config.toml
d_shared_expert = 0
normalize_top_k = true
routed_scale = 1.0
n_groups = 8
norm = "rmsnorm"
learning_rate = 0.0101
Below are experts of layer 4 (counted from 0) of a mixture-of-experts language model. Rows are named router (the router's row for the expert), down (a neuron's output weights, with its number) and show model dimensions 0-63. Each number is 128 + 32 x the weight over its row's rms, rounded and kept within 0 to 255.
After each expert's rows: a language model's description of what the expert responds to. This comes from a sample of Wikipedia text that the model never trained on.

# expert 30
router [128 169 133 140 139 164 153 128  68 165  96  91 122  89 154 139 133 128 161 136 102 137 136 102  60 135 103 111 173  70 131 102 154 158 111 134  90 100 161 180 176 141 132  94  58 135 112 108 162  76 174 145 131 162  73  79  90 126 104 118 115 120 179 102]
down0 [ 94 153 202 111 141 161  79  68 131 168 138 120 144  95 153 144 143 134 165 132 121 115 170 143 154 152 157 127 114 151 145 111 134 188  99 111  56 138 150 110 118 187 164  76  72 122  44 174 180  99 147 132 114 160 119 133 163 135 191 135 112 163 101 103]
Description: Brackets and formula symbols. Opening parentheses before dates or glosses, closing parentheses, table pipes, quotes, and LaTeX or chemical-formula subscripts like _{.

# expert 45
router [101 120 159 144 133 160 152  78 111 101 106 181  94 132 133 159 112 152 142 128 126 114 144 126  95 130  77 117 152 125 107 159 127 153 143 141  90 164 168 150 163 119 144 117 105  75 155 140 141 128 214 213  84 168 155 137 117  86 155 104 152 104 124  70]
down5 [123 219 109  93 110 121 211 121  84  99 172  88 151 100 109 188 137 168 135 148 123  82 120  61 118 138 147 111 154 135 109 124 101 148 122  85 129 144 176 126 192 157 127 159 130  99 123  98 123  56  90 164  89 153 147 151 159 112 154 158 123  56 127  97]
Description: Inner syllable pieces. Syllables right after a capital or consonant, such as em in Memorial, November, mathematically, plus qu, v, ap.

# expert 52
router [ 89 146 161 113 107 175 187 157  84  83 165  86 128 106 126 161 110 110 176 105  93 133 135 105  53 154  91 129 116  92 159 130 184 168 141 167 131 110 148 184 147 146 168 125 102 161 163 127 125  86 159 179 113 107  95 143 124 132 141 122 168  33  95 144]
down5 [123 158 144  97 160 121 118 123 113  55 143 132 101 110  93 200 151 140  76  90 133 102 122  64 136 113 156 120 137 117  98 136 100 184 170 149 138  96 150 103 105 175 103 178 186  71 117 108  91 111 192 121 157  85 139 156 166 129 137 106 105  87 126 101]
Description: Word-initial letters. Single opening letters or short first pieces of words after a space, like d in dos/das, w in winning, giv, includ.

# expert 44
router [130 114 158 171 162 148 199  98  73 130 134 118 141 106 164 133 128 109 168 134 160  92 166 156  72 125 145 157 133 152 154 143 134 168 132 131 126 146 176 166 118  91 121  70  98  71 116 118 162 100 146 159 160  71 187 127  70 102  65 109  96 102 168 124]
down0 [ 96 128 167  98 151 134 155 114 122 105 116 113 172 101 128 136 105 112 114  55 164  96 112  97 157 130 110 110  84 148  71 128  41 139 110 112  99 123 123 116 150  96 174 116 104 104 123 104 144 118 167 127 135 132 175 159 164 156 157 152 125 144 112 127]
Description: Medical and foreign pieces. Inner or final pieces in, or, an, ian, lin in drug, chemical, and place names, like heparin, gonadotrophin, Mexico, Majority.

# expert 36
router [ 73 162 173 114  84 132 115 168  90 115 170  86 108  89 135 124 111 130 148 153 141 102 103 118  80 161 111 102 131 121 132 108 132 181 140 117  88 187 117 193 174 166 138  95  90  65 149  90 140 121 181 105 144  86 156 138 114 117 148  98 155  59 126 100]
down0 [ 96 118 179 128 169 113 176 110 106 141 150 160 110 134 139 110 133 125 129 103  93  80 132  97 174 131 141 155  94 122  85 122 147 125  79 147  64 134  89 129  90 156  86 169  85  88 102  73 139 129 133 120 160 141 128 106 158 173 143  85 110 167 131  86]
Description: Syllables after initial letters. Early pieces in proper names and words after a capital or onset, such as Doming(o), Sal(v)ador, cl, in.

# expert 40
router [124  95 148 130 218 145 130 146 103 115  88 151  99 132 142 163  81 136 151 148 118  92 155 139 106 126  72 152 131 151 145 126 116 175 114 163 142 139 134 159 120 156 142 144 103 114 171  85 189 148 125 173 130 125 100 141  83  96 101 141 126  98 130 138]
down0 [111 124 156  92 122 123 209 126 154 109 153 116 125  99 109 133 129 120 112  57 139 104 133  91 165 110 134 188 140 203 114 132  65 131  93 148  75 119 131 139  67 145  88  79  94 109 108 103  77 129 173 113 116 151 160 132 128 166 160 153 128 159 167  87]
Description: Clause subject pronouns. Subject pronouns and relatives opening a clause, such as He, It, she, who, which, that, and existential there before were.

# expert 47
router [124 201 137 133 172 169 162 105 125 142 125  99  77 127 171 124 146 117 160 157 133 179 119 107  91 116  91 112 137 111 143 103 136 162 154 168  94  92 147 188 134 113 114  47  37 117 198  94 163 136 167 155 133 129  81 110 108 118 105 118 168 107 104  76]
down0 [113  92 157  98 151 112 120 136 130 101 148 147 121 139 142 174  77 112  73  90 146 124 139 196 149 199 114  87  91 127  74 109  96 101 150 219  86 133 159 153 108 128  88  81 151  76 115 197 149 200 141 132 155 125 100 140  94 132 125 155 104  86 133 118]
Description: Taxonomy and parenthetical tokens. Parentheses, quotes and Latin name endings in species lists and binomials, such as -a, -i, ), plus This and It subjects.

# expert 34
router [ 83 114 136 163 172 155 130  75  77 127 160 148 127 119 146 123 104  87 152 155 130 160 153 199 102  79  44  84 185  65 131  89 184 128 134  80 107 152 139 130 188 178 115 139 109  86 122  87 131 121 199 112  82 134 147 108  91  81 108 175 142  92 119 109]
down5 [128 187  83 102 120 131 239 116  90 108 155 127 115  83 114 162 143 221 145 163  82 114 132 101 121 114 110 134 101 165  95 140 143 135  48  88 128 152 133 135 113 167 105 118  87  96  96 114 148 113 169 211 161 173 174 126 202  99 148 168 164 110 144  98]
Description: Capitals in names, abbreviations. Capital letters and opening pieces of proper names and acronyms in tables and lists, like O in Olympiacos, EU, Academy.

# expert 38
router [139 133 154 128 140 143 168  89  77 103 109 115 124 100 138 151 104  77 163 142 119  96 157 176  90 184 138 129  92 140 147 117 111 161 136 135 142 130 147 155 147 116 132 110 107  64 138 123 184  99 181 160 150  83 153 147 115  86  67 128 128  61 122  88]
down0 [157 122 186  95 126 129 118 152  85 133 142 121  84 107 104 151 156 131 116  86 138 112 121 146 203 127 142 109 157  96  97 107  50 174 162  81 167 136 176  95  85 109 137 129 112 127 152  81 135 198  66 113 164 204 130 127 162 107 138 147 157 130 124 118]
Description: Word-initial in/mil pieces. Pieces like in, mil, il, an starting words (think, military, Vicenza), plus sentence-opening pronouns They, It, He.

# expert 39
router [ 90  94 142 140 175 146 124 148  72 109 145 107 100 153 161 162  60 136 139 124 131 135 154 114 113 102 106 121 160  92 142 101 117 159 116 123 134 127 125 135 114 184 216 111 110 123 166 106 173 122 129 167 155 113 106 128  84  75 101 125 124  89 116  95]
down0 [123 106 126  99 123  88  98  55  99 170  94 119 133 146 139 138 130  97 141 138 144  91 168 125 136  90 137 133 102 139  90 115 105 158 154  92 105 125 126 126 155 167 103 105 112  92 131 117 131 153 198 124 140 171 158  96 156 165  73  70 153 127 133  65]
Description: Clause subject pronouns. Subject pronouns and relatives opening clauses, such as he, she, they, it, who, which, plus and, and empty table pipes.